config.yaml
num_hidden_layers: 11
experts_per_token: 4
d_shared_expert: 0
balance_loss: 0.00894
router_cosine_scale: 14.0
init_std_router: 0.037
norm_eps: 1e-06
learning_rate: 0.0014
beta1: 0.9
beta2: 0.95
train_tokens: 342300000
max_steps: 10447
dataset: "wikipedia_en"
Below are experts of layer 5 (counted from 0) of a mixture-of-experts language model. Rows are named router (the router's row for the expert), gate (a neuron's input weights, with its number), up (a neuron's input weights, with its number) and show model dimensions 0-191. Each number is 128 + 32 x the weight over its row's rms, rounded and kept within 0 to 255. Numbers have three digits each.
After each expert's rows: a language model's description of what the expert responds to; "mostly gets" lists some tokens that are sent to it at least half of the time. This comes from a sample of Wikipedia text that the model never trained on.

# expert 47
router:083132107104178139120101094186065190142119079116123119125117121111171150136160165104136130123099149159078132127125157144128152107118131100131137061100111167206101130165130116135129168119138131144132093086169085211180187132088071126104095126205084137140128138108101017093103082158108136101122127090135078121126087128109161100132107133083120143112108173150120119160108126128105200113154106123146116121136170115084172161096153115159191173126135130133076065133157151129109143156126057124143190118158178172078152070140157191141157166093090114186083114142148136150160142146163103126
gate2:094110066131113109146160153113167174114113097117130162105130165164133160109135072116121112131107119132106107138165115118117056159119085189135145121079108104164111089108091162116085165048092114120132176149106124115177137092139139066171063132110121141167138177139086124141127113139101151138108161073123115101121061071195086160111164139161166150160150154131197174094155099138050183126119096123125137100109074108107099148056169109152159115067140120150092140181111129119157125072149147198122196120132165126101175097117165176145143144096067102181149121160105122106161168131084151145
up2:134105122144112066150105041115098091165082066116120192113163177062131132131156077098113113097145102165183202082110109110144144124095098164142109131155133084131131171139116161150117174098192104154180140132111124109126133127160152149121170121164120106055120089157164184118116153188097105151142106148135062202105113108132178177119091150196125163100117125100133115104125176152147092080160143154124145125134096161121122117149074128107083118161087174101102142169160146124121117090086123145093095190162136093163113127173111133136078088093167095124135128086103082136085050125092098152
gate3:141081126093158136116203134084088122121145119152115204102124175158171173104124149144104167130111138094205143153083144069111141076162100154136123182111124173123135134153103102140141119087077096178138121156101115127138099102095082089157132095137098118145171178124127102089130111135087246093122116066126161127141112106129124118069176172167160044144080135113126124137196133161118152147114118220112110167080161175104151143136128084166121128113130106119121133192089083110133193098120126152144138146098147136143059120149101144125090145097139164126111156140136127159153048171141160113
up3:152127138188108150191114122119164094115122121123143088090117073103129111146171148126136101105112188122106123140088138131159120171169128120104106138097134165124136142123136108126120095173193104139138092081126130076097103154150101135143139144119095103154167155118108165117153081083111115120091181132139159130100122117068104116130100141125127198093154154199087019142093152095129146109105123087154141103184172084122129118154156089095139196085140089067126148101217121116155145129189150142123155075148122145150167117097170125148139128143101128123160012080095064133179188142114195099
It responds to: Personal name pieces
mostly gets: " John", " Francis", "ör", " Jean", "John", " Henry"

# expert 28
router:132128173011076119158100102162183116172143105085130082164154148113147171121125095155080138105154110143149133111104135122126135120133123145129167131156078125077078134115122175156153114163157150170095185117202128142121122140152091152107128139087206118068104153109131146171101095156119103146098139130185110123146130135159117153108106063083096090134176109067137129077129138163125159159162089100172117158197150137175184147092112142155154147115115158109095144062105098156092103183119040110109073115156158147131105117129165173066125173110122132145091062117164118109109111135157185153
gate0:120116124131130150171101138156135151132068160063131183120102133114120146163103089131094103100132138117072059084149104142114158097114079111082116129085106132115157124114124131180091163148141090115031160115129148103123183139160158085069109156103114159094155137152105142155106086056130138135135133074091099121142106127168125170119160112181069139152107185161164127145157128129138118082084104166110089071131098148087000141146081084168133095138201132128132131079126160128118120089117104145142185153140142153052121088116173122100168133107166166141131161117112165160138119106148119060
up0:145111066134163128161169120082114106155064099125133073065145070136129145118152170128149149132114166123139204179135100087136097158167140149198130167122131119118101145140181104093153121125163148140164180181105098139144056122129139199127152124119104135181145137132146096130158142131155133089099077155122111152116095139126159139137088154095198179095116100119134100112178141111156163170130159125073092098175142109162158069078139129153129131131094169128150193193137139153144141134083121107182173118079080113132173096159115131194161051159139078113081143187100179142114162164098141162
gate1:135140138127190079141088105134123140169112125122117140140097089145118151043154100135130076154092104113120131106132117090130170077086176090127080169110166156072058145111175097171121076193100138156141133084141121129191142133160134145115147108100109108150081130157144149109065115158101149139115146160082132196102094118128168155115117083162134152142156122148141081108135099115137114141133177132087125083123190163126128108103083127081128114163091120143123017115182124069156066093105089111119109129159062134074109129112043113144054106131153098185120133130109116088124078095154108084
up1:078107118065128078139083091109173158158099156100119118153105063050112138082151096188131134080122106199131134137102132070128138113104169152155095175097143108080136160136074151162093104166110191124107145133182157202133061094149175166129137168080150112121141143190185149120109127200111105158136106185078132145115095126175128141109152102116105110143160118136161107098149108184111096131149147127137147117086125127125143093118064157115186152156095104148114054129172120089142087127133121083088086146111099113077117136179114130128106119137194090210110104161148141079125119100134142129
It responds to: Name and compound pieces
mostly gets: "the", " main", "weight", " central", "ka", " fellow"

# expert 60
router:115089184156112124120195120154153098148211190111122191100138151146130121148074116100139141135143081132131133016167090121101161139181148080165125119111117091099135131095164132189175095098101154128142152150144127081083123137099141150142170162165172128129093124127105105112067151177140113137157128085104127122127165115152140126169129116113121131113095187159156130163180117057108153126121153126112172085141150140110153193134099096124036066095155165138167186106096115079098176113094101123168102212120140132059119108124171094097102167133134109135151155120144148167099168151087116107
gate0:133111133114097167136127132162135128160111095133162080111203119120122162171135091162080156134160125069157151141085153162093098110134138122130124080205050122124121060144150131096204140097115097137115165168170102125202138187161123104090139112107108148117215130104117093080110097127074095132198124095195134102141099106057078137141058120097128120113117105144158090090094130109057148079121161145084152182105136136131168148132123081124118173121115131133119089103180166158158070096087079108098073119092108104123138110119206118130115149117098093148110128125155096130176097148131120131
up0:104155111172116153106127140127099127169104132081135129142040128099168113089080169108157089130143138099105132113184099039103152151138098112120113169020160137127150203137101169171078107142156132092131083088085130146064116098119185138132129145100121119121034178160158150172117121105174192139111121118129194119136132163144158098130133172150176165137116129114091148164104176168145095211116143109167098108181121174122115112118122132171092057168143114122135142184102114158151161100162150152143178102119130138137164150179076153126145081153091123145135106126106132147085179125141126129
gate1:122122147203123082096148198162107138138075120166100122183211180102124150123115097130110148119120112090152179108164112088136167138184137107134171135140120206112174144103152069107101125131099135115119100112141143140142121114105146125154150162119186191114074170112173202150113120139098122147087070156118067130182160091131116128110144103129169160062115170119161109142121122115154132142211131147128127098153119159138166120156168101136114117143141166072171116094088155126178142162141158176150099078138123138127194194119151126169128168052166096147063176119089125134099163141113069149
up1:099151112176133077137092127115057120084054129173161098138133145076094185103121175168160146088147158170136076138143100110120155081129112134073148135129166140114156123111150138106160132122124135123116146138143130129095116096146168157047161151076170151185103128097069108138000112127133106120107119107092078092149127131101099160127114151147118194133111190102102098135106196185102171091095124145157069195136081132103144118105126118150141100124139141107149134128119079124154140100169112093109166078146141129137141173116144132089073132088107114169107172177102144188133174137098118061
It responds to: Biography main verbs
mostly gets: " has", " had", " have", " served", " serving", " played"

# expert 25
router:070139138165123049137131113165152141099099110133085113115151191136100181136128169210130135115147160144071083197119117128120104187141159068087094093154124118132163148141120195100111141097152133168147189142158122115153077146118155145111099156102155091124147129164103095189080131132149087123132128093063060054066112154066125142113081152158167165179177095160114120138119134177126133062173097125105130131073112132155156101170114095081145082151108127101132110151122133141132113102112156152198117150167132118164142125162098137146121121115123093089113071151202199112090128124144156128
gate2:076118137155112125093145106083076185099142069107113144139144121093073127155138152132160121092143101176059116141112141130036136099154129080149122148148062138166168107099031158145108174117141137047101164140100166113080128108167141185154152098131141166084122074150108114157114163085147095119127097099173063129157146117131110136092067080100116159171155121111116200104132069165139130094154121176107120114129116131160092107160144137143162075178131146154096132132118187144151112064161111105159192166094178173130109141122146102155114147141068127131178132152179144111085133118108160116
up2:181135067120148135155102146121167080109094175163099106147127053154145164088137127140135131152116142134145127114077112133163168195105096184137141116146175155100094090067133115139128095068166135146101107114145135150155125149096106115130118121108108184125178181141180134100131104180143165099135140140133163125094073161170127162135169173109132152071104139104181124121211112148137142195079140092124087115125147065082200142161104133125080154042089105127129124125141129103144072196085105142074087097106079122081138074135135149089130129099155154135133143090085157189135111156064147148
gate3:189203158156078137162083116114125138174106210103075115133196057111114126144111135164116171108155178135106104129146129114125160112080124121102116171105156120126138115128116157094135194209159117127136169114146128075182161125116114117022121151127151165116179140161081152182145066130194057084139129099215113125131117104133114150121083135093108136134145098109115096138129115142175121171052189129107142142162127091127131109197095123114150143166139146080118079105114161114147131132101093095149096168147097173130171152141148119142126138151131148138156083130095174149119120179158092097
up3:070116156116122147144087118063134109102108098125181165123143133084156121118092063104115106141099109081109116112109049164149100106195057118108173076083095168141067091096141102090144119111143125125140100120124097156078099138167136112140121140113140123098137161069144093149102080042127158169116118140132088080120098115167126125122162148128109157151157136121093119160106119169068198114165099138145102103083189181102141155085130149136110160103101124160128123090162153167079153163129088134142148208083156102054163146112170139151152154186096133153164185157053120126175154101150126142
It responds to: Month names and word middles
mostly gets: " travel", " murder", " Mod", "erg", "leg", " secret"

# expert 48
router:089145095061151151148112138081135089093180173185096243114135185116176110120153090119064032150189162189165094105115146125137088103103115150087072169139127144120173149122139143102172083104107182143136126161153144097055137097139129146154139121137109144130116127184193156128107145152056126125152166145147123153147170111189149122155202154114133157103133178108146118173143114132087141135117103126144159134132129161144126133101153104151071127130078104082135161126121145087085175195139130109127114116082158096131138103145127114127126120085161152132095105140150101143131067187075174109
gate2:189153134112165048109080148086079105074109090115089133111163161136135130083164119125118126192172149106071098132066139179109106106134136126152141113104156141115160130155119180060077157103134066088167128143137115090151113178103121177083085133138063147111110169133083131139118134131119138111128202145163099097174152172096122094106076115142132079104157157149145149107122134114120131161097136075165123182128100127112136101105144114138216070111155112136088112130165064117165167127109142095169205170151154145112128112139059154161108182130116148141112136076127079115197090160084141131
up2:169165150133089108135126141129092101113110130189058141115135118114113105120173129119132112178133158162097121122176164116121130087171171099080130150172148092132157190086170171099109174149094161113108120141118161156150104066095134155163164132118057188154135155172133057038108163175150076100189164137154109159182150053100119142068104127108096110136126103122151115138136068122111129143084116102143109148115062150132143109153110081116086105096183202174104136121060075133118128142139139079159176179118108107103109150177146177098144090124080105135128083137119139149095133156139166152
gate3:141138108101123140115142181101168141132146186147180129144143109068124094097056110154147071195092183138159081054131142136111035149130100066140149117122148159088188097162141153121161115112076126132147081152108195157128130111098154088104152148200148162197128146122186136118111104121116101131151098157154115132123159140192136113154125140107172124072159140130174133127143089138090168125112142129175173148124109076140150170122126102113134141101143157111074131172120139114110155178130135178154130119077163188169142132097143193078152126137123098125151082113132131094119045187145110205
up3:118119121154183133143167180090149151173102110114158125097158129123169128100087060129146137189054115139147130130098139094122123125104133065160162117130106113108142122063126128111113161132134196203114160125066128162168150121156133142073149117136122164159164151155141087058049109126169172139153128077108090109109088136141136112085158134098142113104125122164125154111136114119095164134156065170163122130177084114059139156163126161097154157159149154160139130164130146167089122097156085114179198116092124174156167153119139182165227110079123127150107149173127167069128093141104119200
It responds to: Adjective endings and conjunctions
mostly gets: " various", " different", "ified", " noted", " important", " These"

# expert 42
router:151086157083120105162157204144126125157121120138138129173113127149088102083178134156160118167144141103161079195110128159140153138090163100112133081157111101085126106140145139155087135038133131158124122113156125108118155190104140086171148168149134096130088144092141066137116163203109088142091139113156092114079091131143080085105124097128100161118101117126105153125099163171074074136093130132138144161123083106083085159133094137103078145076143135103101092103157099125095136163115141172176136127108145176150098193143166146081169087104149160182105135133044043107097168189166179093
gate1:107145132116123148108132108133130142175115112050147120101124092072130125098125150147118102102116069162139117140090093097059108089104108151115184147090083123092111123145099152158150161119086067126054104101132171132111053111134089155085163107065136133133198123141102142082122118127088152133091118126079087184169103123121176160065091163089059139113170139132129138079177110160111165131136167081110114130146162078120075138092079163103137069136081140098088095096180121126119090134048073113105132143101136115161164115124103112165127130120173167087134117116131185039122090150165133099
up1:154162148152149152115149129097124130141110150128132109158142137121177181115100150084139081162174143186088129126092136121144133127138108117111102057138107084109107128141096136159106108074111122087105128129100125182085144119147083155167088104112150111117134112120138100132161187116097144167122133167107135115170125112121121134106138062088132108103054132140044133111070105120134145160118101141113125155087170057113129069192126122075146083120111104152086107215140112037135121208087058071102157164090136086119122116154060116204163109144138119183106094082133112162127172068124184123
gate2:083144051131169130062152106184133088113112136159139120071123126062090090105044119086159152116138124156173093122120143159103117140140104111100187134129079108132133079100134146131157147110113148107168164127159175172163090180140142168080121170135137104107097169114082134180141129138201125178162107129187109113179103146108106130070175128123091163150115111113167138165166131091148136094144158167148136197098083030126093156106070101149100136131119104088127152117153097091100115154154085148138163129135160122107177081172158172166186131117128124127112153055155138077157114107160108101
up2:097101118130155108152145104220167150158115051157139116121122121101053129123068134141072107123126127143145104134111146169135138131087109163113111112140128063129173071103169141100178176115087119072173215121166124141114147185146158174105104137163108122107125176112128109145183111145211110163142175119140168088166080202136122119152136113174119210168114145137118101136130121143073121064063141162132149180142081097115137149136062123137107107093113140073153155146127106114072077129148095136126179097102120148119141115135158116179137146117096114179098181112106125090121082095099144098
It responds to: Foreign name middles, parentheses
mostly gets: "ona", " put", "ip", "fo", " keep", " becoming"

# expert 26
router:213098164054151148153118106150092101148130135055108163183139065160172131110134163135139059112116127102165150193168145168159126163112151123191068177134132167159078181173155106111124081130086137126107130131117138081129102179118112118117122110125141098086122126157155117082152155207144100153111072106131099111087107133138121116119115132123065157115164098132088159161136128108130101157064119156120154146152071169112073141122137107105125116150107094071144141118107144086168156086182161125102093175096157166042132207143076121129147141132125141144131087126143160069109094149138062144
gate1:089137158146138088105157147143100229125156145101138084070140124088136128145156137091160138164167125112107112075141132124107109103132168161106141110069080133159152058128120160134147143050168101158089086162127056154123163153198138108073101110137103163135121145129157122123112146076124106090202171162118188079125142097095072147148149114113146127183100129179141075105113079140091110135133146096160117157103074111120108112124159233179189161131103168124134124163102146181167133105161084147108134188128081089110178078138168148169132077111133107118146115108131145162139168121126112116
up1:161150112112167072171116069114107095108098148145156154120111137132084198133122096106145118114099169159119128066113156144129127102062091120078172144123049068114111099109135159135116168129089121139094133118149127141088165080155170134212078136131089153144128143132123095129168080136144135142058152133178100146110107079125171169120136137156106134110101100154117117164123146100089173152119126122063129113128180090138131133101107073065062123127107102123089110160150038107154174187047154093121158151086178105141061147170128165121162158125163127091103161122148099092155088127092111067
gate2:100107126105100135108130128156120109191099152110111098113213090122159139158115178140133129170075084119138176097160140140105122149188120100107125156093154098139094110129123123105138135100089119115088194087125172129151140175110109109012102163085116134078099142066130163135110143091142122156122159200174115181154159105103121137156151139118121153132101181155210144113086114139124143168158153060147141147127152137112068143192119162192108155162117092108139073117136173190160107070103111183124112177122088126130193107159111109137101067122096158139136074072078126109119146167129113131
up2:107137072130129134154112172128159120099193081140171185133069170105110162135153114132113163087199117162091085140109130110116077105089133138115122066108091129149170098113136144163150096133144109081131121183066069194148130092126134088164121098130170123187144134171128088116121144129140098053096138072045183084112080140160167142110118076148134129176139115129123126163126150151105168109115142181145135105095133157100124124086104198122159073074134141188080207132177106155110152191101092132109152121073153121101092104140168154099106191117138137154120087134154101169144128118131126097
It responds to: Linking words with, than
mostly gets: " later", " than", " with", " including", " include", " while"

# expert 32
router:098092117135079139089160127163108162128083127129092089154165149141151135142074094154133088092111157166081165117119083074083109128080048119112141138183105117142161116139142118106182120137115112147117139140097117097144091139139163111131141117171108168127142154063155081152105086135160116087146108101124109124144193159117068138091164094150105115130094173092099097149143153144137178072158136105144164232142107136166071044148100171161080117127104155102163165120080165145134117116073114205169099141201119127112129082141140148077073120093141113118124144090126156155155056135089189128
gate1:115144150200084116130066135123172141100152133155135142077149110132139092162139124121110177162131152129136128230081066139141164090149170158153137118118171157116114118091089133106099178108181071163187134143110091110138149184049148119151142083137082122093173132157096153184094139125134129061155155124095048107155110094186118142173148140130139091152107151076124161152149168143137086129118161135175142118085142150112120114131205197156134176177117126172117124104107158095157145088075156103105124114131066177136147111122096089125156113122123140057154137135111134177107209123149116135
up1:092143125110149154176142141136129145161168105149147147153120148041081149174125123188156120126128108163137156107094121090107060098179142132172130111114163094146091126140102138104240143162179185078171141122152168111114141057140138152063112137153127086125106077140127141080169128132139058081144113094212159114106136121153111096141087174129156149093183088161102161125116155110153093125111112120137124107136117125107116159165113122112116108171175202070169117117151174122166101146119150135185137127147166125102141133123151076118088110176072062132105119155125061072109098103109091178
gate2:126117107068153168092158151148155138201191117108128120219131189136125120079124247136120090168128142192141144053113152092172065138129092126106089154198105101086166127172175158137088101123111118123106107120124142121133113139150161111148112136135169124142126085138194165127146131103169179107091159149086126137143116084116104126093111126088146143067065181170086113195100115142119136096165162165136152161153091146209131112176128164117099115142107183087106124129141133126142100111124128142075148117190132150153128091129137161101106096100156155149165098106172121152105079122107156106
up2:118138092091103154094140190096182117159107207098125114152123106106127077140171157134131143179066174127110094124081099089138134104106076112061185129136141127113093082137080131132174182134123112117081104115065131135108164120170145175104122179133147125131137102086113215175153147082157160087098085161154109214147098186113125161102126158104126142117164148180097092145115136187056089129149171157126168106159111108101133150197158147110118161154129182148119108150106167146100164081173102123105172127176140190100122179133157173104178129125093129125141132107088164129086142122130147136
It responds to: Sports and occupation nouns
mostly gets: " player", " League", " politician", " team", " football", " Player"

# expert 4
router:127129179202134159159084102138086121117107186097095161118118091156101180124086125130112174161100063085070082130099106159088129147102091128100131156086136113132082167155152115095141119102133135168147155119115179132144148114150142178135139174079046096115095050131085091123153098063131133074126074135139091100125104140161156108116109157110110122109146129100150107141149106115155112197142166133084103110156157135112159146124127120155094221154119126190121077020114125132150126069115151185101168144112069152115130130116071133070121106173093166119147180127117121117157147108186123151
gate1:103079124167112146113091124108103145062154095105157184136065158175205144109132112126144152107178154092069149125112172154146109128097110139126162152052139126116096159120069111139148106159126141176114190066108152149112094145071138101133115149144103117162137157149080114174073121175096109138111167170113150121166109117145098136160108109203144069159125079151151194128156069127100173101153103168140133184171150137148146133118165127081137130119169130146123150111139106055126161106049191084058168118140136099134090084102112155128170122145145126107134043157123104096140164146178127115
up1:072177155141135115155155121152202131188105185167130132125181111057134177143109188127160158124094189142144152167151085103142152170131097104168105124159167118111159145082140153172143124126135120089112063159134143136132168129120134156159131123141138102083149077084138174074171134112163096133137107100135157132139172144163205137040142180064021144130125167086114099098088154160125124114110112105118129150100111094153119105135080127102121101151122153129093109116148137132082050142176137125123127147068158171156130129147163071134102132139151131164076166172177150084104100120071145164
gate2:072146163085128151131129094130202141110124159120103117159111083090105158184090122161128131150180114150104160098106142134113088123113132139138077130090084065164079119087130174130196164093179149098112118084044133163131146188133082074113113150135113153118094102150131083162175132114075174170136117153188122198123175162149140154084138136126118165132143153121214167058168086144173157172132101114128162127103132107141151129126109125128108135143128166174104120141106140161104101219171095109100138191128180119097125155167126128111145091153102149135111073177121104095135148189080119168
up2:131175165106137128100153101116106113110159130124104098137113140089124115147132151164151175213161115141101194111124171175117133122151143200143097082138126052166082146108115143122174126095121169140125126095084123111159077154172093068148110147147122163143178137152156113130159117102103131166113132180179114153069192048156136138087145164120172165143082079081176115077166137033120113145136142128155125125149145098065152141155160153132113139144108176139154103115086132154058137144140113152150087176142179146087094193112183139162175120113107133087154096117093079117119161138115099199
It responds to: Digits in numbers
mostly gets: " 184", " 185", " 1919", " 1917", " 1980s", " 1970s"

# expert 27
router:151156128131167107160109107105122157132115111085093141147144159149203146088141081057136193134172103172143113148198151150173181190078108129078136128157169141076136108100084055131125230153094123164105149093123132075139112168160093080147124137194089177129123110126097121089126151178118103103158138154128100108170091153149105120088110178135091083116126115117195148143163116158148134099182087133104137112114156120106138121095156087131061186116132093116149121147092099137142129172123099129129081136135132127141035148109118093064161131108170138101186137141198122112163088132097125143
gate1:143126106131174146090144091144163096145092119166134192171105089099165116110122103154132133111106052146071133085076167132093116155098128107089169087108147104057163117089086102134087088103106108069103136067127063123197132083107114100116157113077166159128135132087145209076129093096081139145166143075141095142147125146153131197144141156098111111141130150131163083117185153130128105122159142145151070113167140057122096107140086114138118130128177126147116095131131131129111137148180112123070107149104150186119145131181191081065135134126137183121111172071085160155144173161101178156
up1:133100146124098137072120165144079117145211145166123079084094116080079107144165194146095139162133137116092109094079147142140164130148122139131097127147135150151053171125184141113201126161138150127149132106103116184073096138112160147067103114165186093111124188155122073134115156089167155096090110142146157115136153072088094104093092114123091147130097148167110086173089106098132124135055122093151135108089144131150140122119168162132165084139091142123091116138160125187164059104129109118169166165142070133150148068102171142210116126103067081142157143173136080183106106106112106119
gate2:202116068103163106143123102161140163116102092176173147103130126097123116121113180111152151068132146097105086128130185119075154129133069114199159120097110104123136153133133173141072151146181120129127137084156136186146133166102164114107160172158124171081141171147088135078057073115125133072116161140099117123142167088136133177137128148095120129187127132186109168169154152132134148112108128132175154123218167129130136127051066118101098129168164121136125092162234135162124084127123100165140096219145102158108149145132076112146106159084086116168108124142133162134144126141077116147
up2:137102101160103081174136108119173131136124125170102203120168158196133149117107091096097110174133184130166111193123145172123076149148179154145134150163126148154170105116140147128061094075123110120071167158138146144066119132151166119189060147114082108122103112081157096127172159149174175156153102155104156127118099144189151083132180131119124154123121082111131189089119106166147132120132075069085177113090189132079156135184159133117112093166138127099132143085097146174125119125121173143129165134110161183111156206136128133098152120067138117139105114149114058142091165074150153078
It responds to: Regional and national adjectives
mostly gets: " southern", " northern", " Northern", " Independent", " eastern", " western"

# expert 29
router:124107155144119089119103098136139084148099140126105151129129111121139091099145097169060129089220124168135123154111104116127109117127077083111121175148131123139140188182158090174101079104123043126163155154133082148168132162102103109111147186103151110150098135093106142143151120085171163122132200113083167110139074126106135127132214128118121125161181028096133115129132156137093130105158161080108136144157122140161108076143101162144193068186131046153117098155123144118139079172108047110154206128164121093108111146175107159188165158102164111121144107122165124137129104154126121125
gate1:109090210078150131138156075143144118117079115128108094146130103128134143170142075087177152131095104158130141138096051116147107100127091115149143114084104142094112114076176082083151105146096127139121147154155134166124153141187133138067091157166129147132135108131043093138129100112114092147190149103164174151104176116116110103088071092132146108164167199109110120092111089211171203098125125127130158065141094152137097172103139104208115170067133167127162119106112087121108163057087191154180091113148090092128126087109106125142098170139097131116105136189135137114145107128150156128
up1:125114112155181145177103172127124043065129117139195119136151105108104161164136138073125116106125067074098116115137098140080159163184146153121161108131139131158150114111070116142182167116176167105154134171127134092107125107173122103078094132137099162071159120088175142139141174155159144110124093152096078118158153100148138159100158200189042188150097121155176143162187174139148116166151087181091158141170183143134105119137151084113168184088177108151144138131127146132142144139160115139095096196156126202095125129129105121105140089114112075095192131120154109142120124140076102111
gate2:108103096147103096152103068117097166132116153163108186082105156154102048103155145112135103168107143112107175120072118145118112098166118184190129136097113090114160130068096117111122116135101093150172146127092048136159141099084134084153163086080147096152125091153164071162074118105189186109206135189133186129195138059124145118175133078103133115174123144170190132135101136115126168146134162096130125114065132137150149143102164118145143108119093114144078065152138125127145088173117154154146133130076123162098163122076095127095096121099080135155096139066174117124166174107151135102
up2:095157121186121109127104084116093089108169127130139150107161123111085081060071139120132115137132123141155162144077116185158086127119117084121129167104128104109153098138118083095191150156084105105148123103131094103170184118074094182172170152100117085133147077090075118145119102113151093112185133213125170118159164122168164140091140145115175103193148110141170158134089119157142105091112154119190118122101144152145171136137098175103064110158129073148154118122093137083105131126111166146152157137116147120185136154079180090104112104109095167150182057130129172155162159038189144174
It responds to: Mid-word stem pieces
mostly gets: " Fu", " limit", " list", " cover", " document", " batt"

# expert 61
router:142170120093126139146156164077121140127118052162154163120170093111173158120106098131151096140109161150115073180083197173128105113159114110111112109122083125076148040079118112105105121163141134091100179127141155141151058140132104106156095081155146168151176114150143149199162183130081119153147127124135130084186123172140138153149131122105147140170144072189145169156131115152142118099160146179094124105145133144148174154109104115145074077134128145110053117132056113125106140123145134138098134107158151073129091146041095189121142077131165108217093103130115151146091133128053154152
gate1:131129137085176152137083149141137137151128122147134102107115093082120141119162148137157127102068083129113142146086065129059174137088051111107169177124122143135110098148087143134172094084098127137167136130153165137141123120200059102083156062127108127071158164103157103060151104108110088118108089036168117166090115061131153150127124124172152150115121140154151190138156208087067100143170076096159135118115083197123163118072096188123123104109123146095085127131127142132124129131092132154150165108130140072079118153111115107125168155182145124119142122103091158142124093120080154049
up1:119100089137118124123115131158159149102147129154140123124119117121091139136066167179118130019168092126105137090114109103095180122127092101089099172096106091145178107135129168138162118113082119162118157118058147160096108109163122087130161096145104145107140162064173131123162141067184092105160050141156137121114161072103126159168099120203129158160109149094163113150131213146075125095113112103131113138138125144109106090151097086086143082101121137120100132083131160076100139154178124133110165083124160094089146192116075098100117044130165137136116180158135069183196112161127134092
gate2:065155121168147129155139143105128069158107144148129173126101048185190072102077147057062164135087075094131151098159122130098136168117086107133111128100122176095124155137143105172103164135114165135120138149152152096119086149077107151182096149167119184160103130150098131092109106034163114073106093147127086153172152110163084152118123113112077109119078109192123140173088143099158167127140087135148126112155141125075088140212126115138100127132152162154073155076166158113107109181060155166118088134086110161125157123151123122121134149135090111139116103160134139133140163206177138115
up2:182177122132101192173104144127128100128134143091111114116178062130100082169043151121103129097191127117130069200151082127092141146139116121147133127134187157139073182162092089130150211162148173150080122172126138096108101113086167106137074171145101140125184103118091175141105138111090166134128107122122123088144095165135091083163083125118076146158126080110138102139118141136135087124152114139107172087132144068095095075183182105135145134142150120122140080065143139132107073144122165100083108106141103120174156120135135122091114195099119118072152100149103089104063147170143136192
It responds to: Mid-name subword fragments
mostly gets: " inc", " Jr", " Inc", " impr", "There", " Mars"

# expert 5
router:073140120152116102139173202127146117177100127137145115076130207146167107162151139131133115155202178086075089109103088107153128105074141143094111092097141140164134162141153101132118154135137063154098174137135180116071122119142141124111172179164190098112193147143142132164164173159108181169115140136108151118095147138112080185103151145155175097106105095094101141076074148160115115113189057114142135181135150118098105069120134134131106108116104166109069106155159132150114122120167161080110098073120136152159145187148135176125163065138127125145172114129123030155168127083101162118
gate2:106058157113101118091120121127184162190121101126120084138132172174110130143098113161124107113121134087077195116108082078127069080112076112134095108116176116115078080129134115170139123150135116143144101142089086103121163167142107137132144163104148170095076126201105127167154176164088127149090119093092129105142134163163065082211137152181134149093134159119111113115102147088089102119143149123143175093123133203155162113178124102166143132071165126086168189125143106122142145104095150121205133128112058090150151115124128149095117091141058104163141139075124140152145071152083145053
up2:071113128131145167160117131155132156141160089159119132113103108159154163158139169143154071134140145049059156104087088137124171090151174147132161100108112166155086148061068126123147125132126126117113117066109116172123116135169113085127110142060152132135085155107083133158145127097114156135112123133059119144136136099162154111081152166102144109097146163094089133112123132104126176114153154076168135122125195143151158185173195119117095162159090131114099173156172064148166180098103081144164149148131055095140109123129189071149102094101030092118147095073166170108126096110121091074
gate3:128055053146157132122156098152075169128134126154112143180114150094203107109147111127193132175144136113125113117116093120145053129083080168100130148134154146175086143143174141116101118102104157169141131157063151120142163113174153169067130089104144073098163119126107165093114150112204167116115172150164129147080137079119132176065139171095123119121147128171149129129209157143079073124131132101132145146159041139103121162079151132159094147172161171105112154095115147039143130098185116147101095163126136122098154091152174151167172116077141122134092127185108130125149128136123086113
up3:089124137190111136096145119126152151132112104137112145156114178150174118137161058154187122155132087098134086142144131109129055098103148134062121093123124154130110131114158090102094157129058136139126148121076129121154177136152087084131088089151078110148141104234105137153125179100099155134104144200116134161081160077066113191108193152062113143121144182137132162097135103145110133156104145109124104095130100150113168141129085124095066143199077111148119089165125139088178092142164124107076106141127149070107076135145196147186152111158125115160155124144059134100174124136163151167
It responds to: Word-initial stems
mostly gets: " fa", " inst", " sens", "frac", " indic", "cont"